Below are experts of layer 4 (counted from 0) of a mixture-of-experts language model. Rows are named router (the router's row for the expert), gate (a neuron's input weights, with its number), up (a neuron's input weights, with its number), down (a neuron's output weights, with its number) and show model dimensions 80-159. Each number is 128 + 32 x the weight over its row's rms, rounded and kept within 0 to 255. Numbers have three digits each.
After each expert's rows: a language model's description of what the expert responds to; "gets" lists some tokens that make up at least twice as much of what it gets as of all text. This comes from a sample of Wikipedia text that the model never trained on. Tokens count by the router's weight.

# expert 29
router:111093194176120105106096093122166130113104128151143136174118150110168058151061174126154132117146136120166136139148114167138130134138120140123128064152084151121149095119118078067236098101171135147125145125119068146184163182127121116096156095
gate0:133173142173141141086176120147121124150143205121148147121084100076095126140140190131166161148132124172079175173142086102144149077093169092145122097152066135139137130158142184077167099099117128098113121194121116091149057168157147166099115087
up0:093080131136144127094115115114129122101063095117078136120151175132096101083146071164073065106111178082145135114181121127126086183140165111127091129109117117143126108120098120093096120121101159096173108097154126083123056110114117128123158140
down0:177105101122102137087165098117120149121119100128098106205175158139138071054159090153044091144127167125180140083114136176185084103115184134115089126114121139147085031121067162115119091114115156113131115149163068121186127103126085114136169112
gate1:162167134157074126071134153190170121139124119138163153106148153131171138140114129089181112124149130082132112144152109156115107157108149045135186156162119117112058172117100083045088116146133136026134149087145138125170121113082118168160127134
up1:117143181094159153136072094151106128131142114153106185125063117133143143137162155153146155087192131111191139172107092123100114147134151142122149168150122080109107088122083084126086116186174125106149149118143119096109139127149170144151174112
down1:117137078057156092182162104086099172183099166094088162170138156113127081123111126122092168168095065129174188142124127106128101125103109119141100115120094098162145146116121123130130086166139115160174196138085154140130139125156165106073139136
gate2:129123124142167103161115110139102177127169110093104153142119151107196075153118056083127109136139065120097128117152119159175081075133193104123155208112084131145141107092120151147117053145119147091140090089182095115121099174135107134163140130
up2:101125112146122114152104093124137118125098135110060110129140160157074147069162175069219110148168100106063157107156134170111085163086121146137091165095095125116110122155127104126110128107115129118152170161061053152135173154112148118110128131
down2:059160120137088121157136077147161133158158138119106130091175148156173192058061117087106084124178167132072147111105214195105126153139143111123124135113131097098098193093136130102130174105082164146208149113095095104112165143129124148137094160
gate3:146123178147121124088189133103122133139152154129137139094109157122098123152127120110122138099166163180181120077169129162181151115159103116070105150092119142148128099160185104131170127042120136119125131110198099181110067126170156149155126089
up3:139105150083113113144088134103191115143136131140064115117153111169181137169147114170141183122102161125113119114164182123140168155151109129190138134182125134114114146099164155114155157100147065129128206103164182133103142123101089194116064060
down3:156138147052140143176146118080103152101117095148133173131091094129152168113150119147094140105089146102142154110181124134223112135101078164144100163124054109167152141128185167137112084145121128138131145130127167112109112168142123075087132116
Description: Pipe separators between cells in Wikipedia tables, plus header divider rows, month names in date cells and coordinate marks such as °N.
gets: " |", "|", ";", " November", " December", " March"

# expert 16
router:134150138141137158103084143116127121155139071153150149149118128102188070147123193073130114142151110107113119180132127163106069125143117137124115179123126116098168152152142101122170094148180115165116126159120117138219131106139144102144113099
gate6:142099171127099171142135190142151147166105144095116113149124178114149065173097159111120136194127138087113091119157181159179105096105111166121112125093140091181111161137055129172135180217091119164096153149137090172157111177144104130106085089
up6:122156124123078122183139110125149129133109141143112073124126152165121132182111099177141138114098148149132143137078059127124075144074137083114140122128121148118120112115167099128148117192102071139164132098108128097134052110028097091100153117
down6:157175130132138151138095129146154133136097131117116148121121127123142187093201137158162113141072047071192138135144137133111140106145177153086171135100122076112138117131083141150158097132127195138133093130146108139145102090097163106072159137
gate7:139137097073141093087104095104097174139162142168135131053114116125117091119121129127121145099110035148114115133174124142098073151207103117120095122098079127151153105114142093132171147119127125147160101122140141141216156078105151122095111088
up7:165133141136140091101088112115078075125134076089113162127188128134149140105148130100085159101172194133146145111151161131123159165057139167120124104184141117106113110136154103120079137115079138194133164096117163103205096150122152140083124102
down7:101130104097185113141088030167165136130068128189168134092111131136122104116173128073148160083082071109167091114136206149092144142144145135074140139087090094126130097140112140133178155085152129132116046150115134184131124087135095132097153103
gate8:127144082184138100084157108138081116110085103179129097095127154085145108135096123161071129124129159083131147141160203141183139125138093153070096147102165150134114165110172212115105086056096061156140155150108099088145169130111146092155149146
up8:091193127114111097156134160121127124193132150148132150070066154108147187071150199144133142125116166116102155114107152155178150094169145055136088151137109165119104149124116141118134097202123144144125170135131091171136129113140081109077106121
down8:100098157090148050140131153117095108213129154114163108109128134136119188092098130157079150128158125128094123150175149113110128138087139078137155142140138130097186141154136120168090110083112139177105140127144136110138132086174088122207181200
gate9:119138138117169133133163167082192183140131172177128104123112102170168140187105191123166106134151155159156167133157112135093101172119124140140149142158146084077095212122097115135161080159148116124162095171153106150157111090126082157144132110
up9:095096145098112095130155204095055158140102150118148103150058134128094090134163085117159106163147112154102175170118108056115089145083113105129137126105125167104116164093079209153127134072125102139091143087089147174095119119110159123164130135
down9:074109166168139129173167118111104146100166082128112136120094114105104102195096194154116115097159101102147154104114116122152104077125116116062140159160108087085163118147132153176149130107147112139124190151187125147145107063073077155108084152
Description: Consonant fragments inside names and ordinals, such as t, h, ch, th in Roosevelt, 7th, Kh, and compass words North, South.
gets: "t", "h", "ch", "th", "d", "g"

# expert 9
router:120117174149129152126092076075152103186142086127163176122155150107160140175091123133163163104103123140149121173089099189078128143120096171118105139151147085112162103138134144089144090154167174155173155102174150133195169124075149117121134164
gate2:164126144116141080151078152132096162111111117068137110104166110135141093116133165137153126081168046088162171148160132103154131133115132174127088086152154121124163115121071128127138133114154141148108125135146105140090162095170116048125146121
up2:126182124108165131138216143169093114139105095068145121100119102091130150123094121148151086129146133107104118096112135131142177094118180140126152114132147104162116134132166143154219132142148111152106102111134157116099134144093110153103121129
down2:149144129125096143130091138102075123160157135177131081125076093176143087102135167084154135115140107129207088145144154112151136099100130095149087106124159175096100058135055144160131138070169179208075094110160138114119152138132118080136145117
gate3:124135115130059108091130127145103180167142113116119154121127067139137200127142065166071109191126178095160162101145072106089097153127169123154096118151063168142158142133140130112100149107146090113101146117099153117166113111133137129147162086
up3:126094113167142074125210118142154140110087063049120117141149146111139138165139146170108123123105129116135129066142150122165174133129152099149129124152161165089103170150172117186111094123149139108160147171155153159114077153143163100107101134
down3:129155127125181155162156143102094046134154111128178074153176148092130148109139164147173165082105075178055166101097162151147133091153145145116085032128124083157136125076122137124103125117126121152166140149110129132148149133174135145139142180
gate4:128140116150117177141192144111111125149069154134134107113090155099140168133128122134110201124109118087116091116121146132135115056097111140065116095141139142171153126114157131103118083129157088147186122067135111095155118076109145131111123095
up4:127128141119098105176150150172109090127128124135040139155065135135133132130050117058080150168181091127095092121117148113121139181159120129117104035129101114148088127196107129074110130129196126098171169165106110165089153151141138115140166164
down4:121145154163120163145108122130099126149186090204126148135117118120146060145125098125160099097099104170139179144134110120106057109120095134171083159142197127199197137099188111098133100147131080138094123128137118155140108133127100111147093152
gate5:164189161168145201166181072180108078134132094154097141092152124102051159141150124135150113140165141224146144088098175158129081097089134098094085140096107139136146136121162165132104160144108110131135133060128143129086170173194156133088141163
up5:161116145133180144148134141139100090139130084136143115097121087088079154115050063169146159186055138114168086188115145133117130144157179095176157052151158091123147118121098129155130114088083132154129088097112113123107140170132173211144097134
down5:094108082133114128116144149130126159158127101100212119096114112150164172130174105138080195081140149074155152095184135107107153075141125175127137109067136136151106166157119080097148084143120143080136131125080178122142167123122028139164106171
Description: Line breaks, especially blank lines after section headings, list items and table rows, plus the == and === heading markers.
gets: "\n", "==", "===", " ==", " ===", "===="

# expert 28
router:185151123129162109101132116162151072182123110154137181196132119128122087116093160136120068094143128187111109126175103190079129151101146165116089178156111156147188120109106083136153116145194102160147177155116141103189137142112135110106148097
gate0:059139116111113085178159077141123129111149090148131158130090124148186129172077134142059187105109155168143181134166143156111105133061189178097139116213129155103146098085137107123068129140144110115100157165107114129115122146095109176094117097
up0:150114110138140118139098190184157160109094168161134149104136119145101132155113100103146094153142126109166102103182117143111131136082117088122108134099141088121096177124039109106205077164136104175131167160116166139077113136141119126129144189
down0:046115148147167147162102121084123186149119167062106120172163185158158188140131153112162151108191112106127135101087122158090137109100110130120136167191181064177139098167095137098167109147112119138117088129157154161112093164136109152232096173
gate1:128116150108152079147111125120124197097140048059145156168059193107104095110113099187145151152137117110081144170094170121092100081129093058152125150102121133169145105147146114165080125108165101157093106104127127101100150147166134151162154148
up1:155163119100134117091172104114126109102155176142109138093142120138106112152196127165161111089106114127102083082140052146107174171116102056149090176164085164097165117151092141115091148123133113145111177132144166183114107061110122118153131070
down1:119057077085126116166130141108143175141135151145140157083116064146150147136149173074051094084148085054109138122113183094137155099047141112115162166138178163151123111149068113078119180137112152115118077148112089114099134137100080084108159103
gate2:114118073153133152058111117184100124112157123068125137166145118137088114169100113158136091171027115121160155142152136201179147127103097119117069129156098090092138136105090136125146104152089225179146163131133135153168121105122144194128086154
up2:090218151143118132103204066078134135079113070067141113130148151157133119142152104144137087084108096158066103095063112143141095142154146070069160074107116112142168068111171093136126166088119126125102096101172101152083113123184149140173175181
down2:138130137105136061118121138142119113090068157092147130111140095168110136155117107122177152137077180161113123176096126063192195068131106186124112145160133145130134169106138115162086089070090135146112151096194178149144156160121128102155126091
gate3:136138097108088228120173084102129103125090103156128110128128123148078115089138131131138107105136123154127124162147126116125110158153128180103154167102128121174121138154168120126080158118053088137053185109158090097129105050150134136113112140
up3:155124123152105136135193152077136116086091132108131105124154133113105125097148135093183119132128116094143112095105125131133157130087144081125109072124110089116155131112179149192154141119192190083084120124131128101139102109151184166158105147
down3:113187119153114158077079083108133118058143118118142157103150155118109110178121072089120131137151101095195164104145126156099139118145127120093153115099137090105133140154110121116115169142147137154150075120127117154067141117143152132190142141
Description: Short letter pieces inside ordinary words, such as b, m, ic, et, as in Morbid, glutamatergic, Peter, citation.
gets: "b", "ic", "m", "c", "et", "n"

# expert 19
router:124109143105134111060064176111138128133155051124129106144065184139106074169068148113138138126124108139153139106147124174069141140104130130161063127194116137152130153114150112100213130161181155164154174149115152091120121146118125045126122133
gate0:144142175126124090117086106141104242092177106104086123151071194124095140095041130084123132095154128111087093127123096174068095121126114123135125112161086107149135148148125092164132178108098167120167124138098135108134201125137121133128124105
up0:126164112127108135188172074107097119116131128146107123191169120151135118144107099148106116089125182113087093111087097089158084104105052148115093164144120131137070150108121124188177151210089177144091160183129087130041123114042131128164089125
down0:107115125125135139126109152179138107149159059121155101083124093102102081070163084113122169102128135110119125114157112155050115182109139083112161140152161106135153151157160110142097115076129152140094123130079056131146070089132041143102116124
gate1:172158142122111182141155104105197147083127109102141102137119117118122066104105143157071136138182048076101142141164130143145105156111132085156131134113147133138069072115106151104132114120110149163128144144134132182188115174123167126169146110
up1:190124104100146123158116149113135168181086136164107154049131156108112156116199080099154140133102114124131115104170130076086148134113116145152156154130147103150095145138060171125135123080127140117136142140144082117086112109146116134139141180
down1:146130101197069138138129152153115155153123135109101125181194093134146098034154130082135200186115192104147122115093132151141142093126147128087131114107138078154105151109123141123116092144154061142165034141142105080162154110149127108122133186
gate2:129166151169141095142122098113191108116159106132129120151121205118081073161106122114121164138129094136123131139163149184096101082116105087129092170106159168115149140134100127139136130141115099075139160169195214130086065090093120138145183089
up2:141152121143154180200108099108159141129213146137084085193134106112123143090142127121124179098093094151130113105095094121133091155135196143114121124150066158119134141185124108146161106183092103135148161137160177129052108140107142112159125130
down2:113096120159147111124082100135083090189124101165103140133078079149105083111126092092141134136108138255133108171081101104143070171135117123112134159162115097120177103089169119143102088163160107161129190099090095141104135146104158145141142185
gate3:092169123118122125107106118147162185129134108119142081131157126123086076110148126131126137108077141114179165142148086193191122188051158103151137091092135140169143180079027104167131102173169127141132129097115181127091152143154150054072125116
up3:123107131144154184098086176100096107131125156145147158102158117156132155075109171072139076141147126073092100132144131146101124075072139079116162167109172089077205112078123129096104147145092112126113149132100095119167131125144095149080124140
down3:089049121158132173131070087150097118120128145119122147177191154159118154078130195148061164108124100113104164145156176152104095109112114128104120131133141151103150074130058029100027110149105116139127109132151060140123100152110198145133119109
Description: Periods closing sentences or list items, often fused with a word end (s., ed., ).), plus some mid-name pieces like ant.
gets: ".", "s.", ").", "ist", "ant", "es."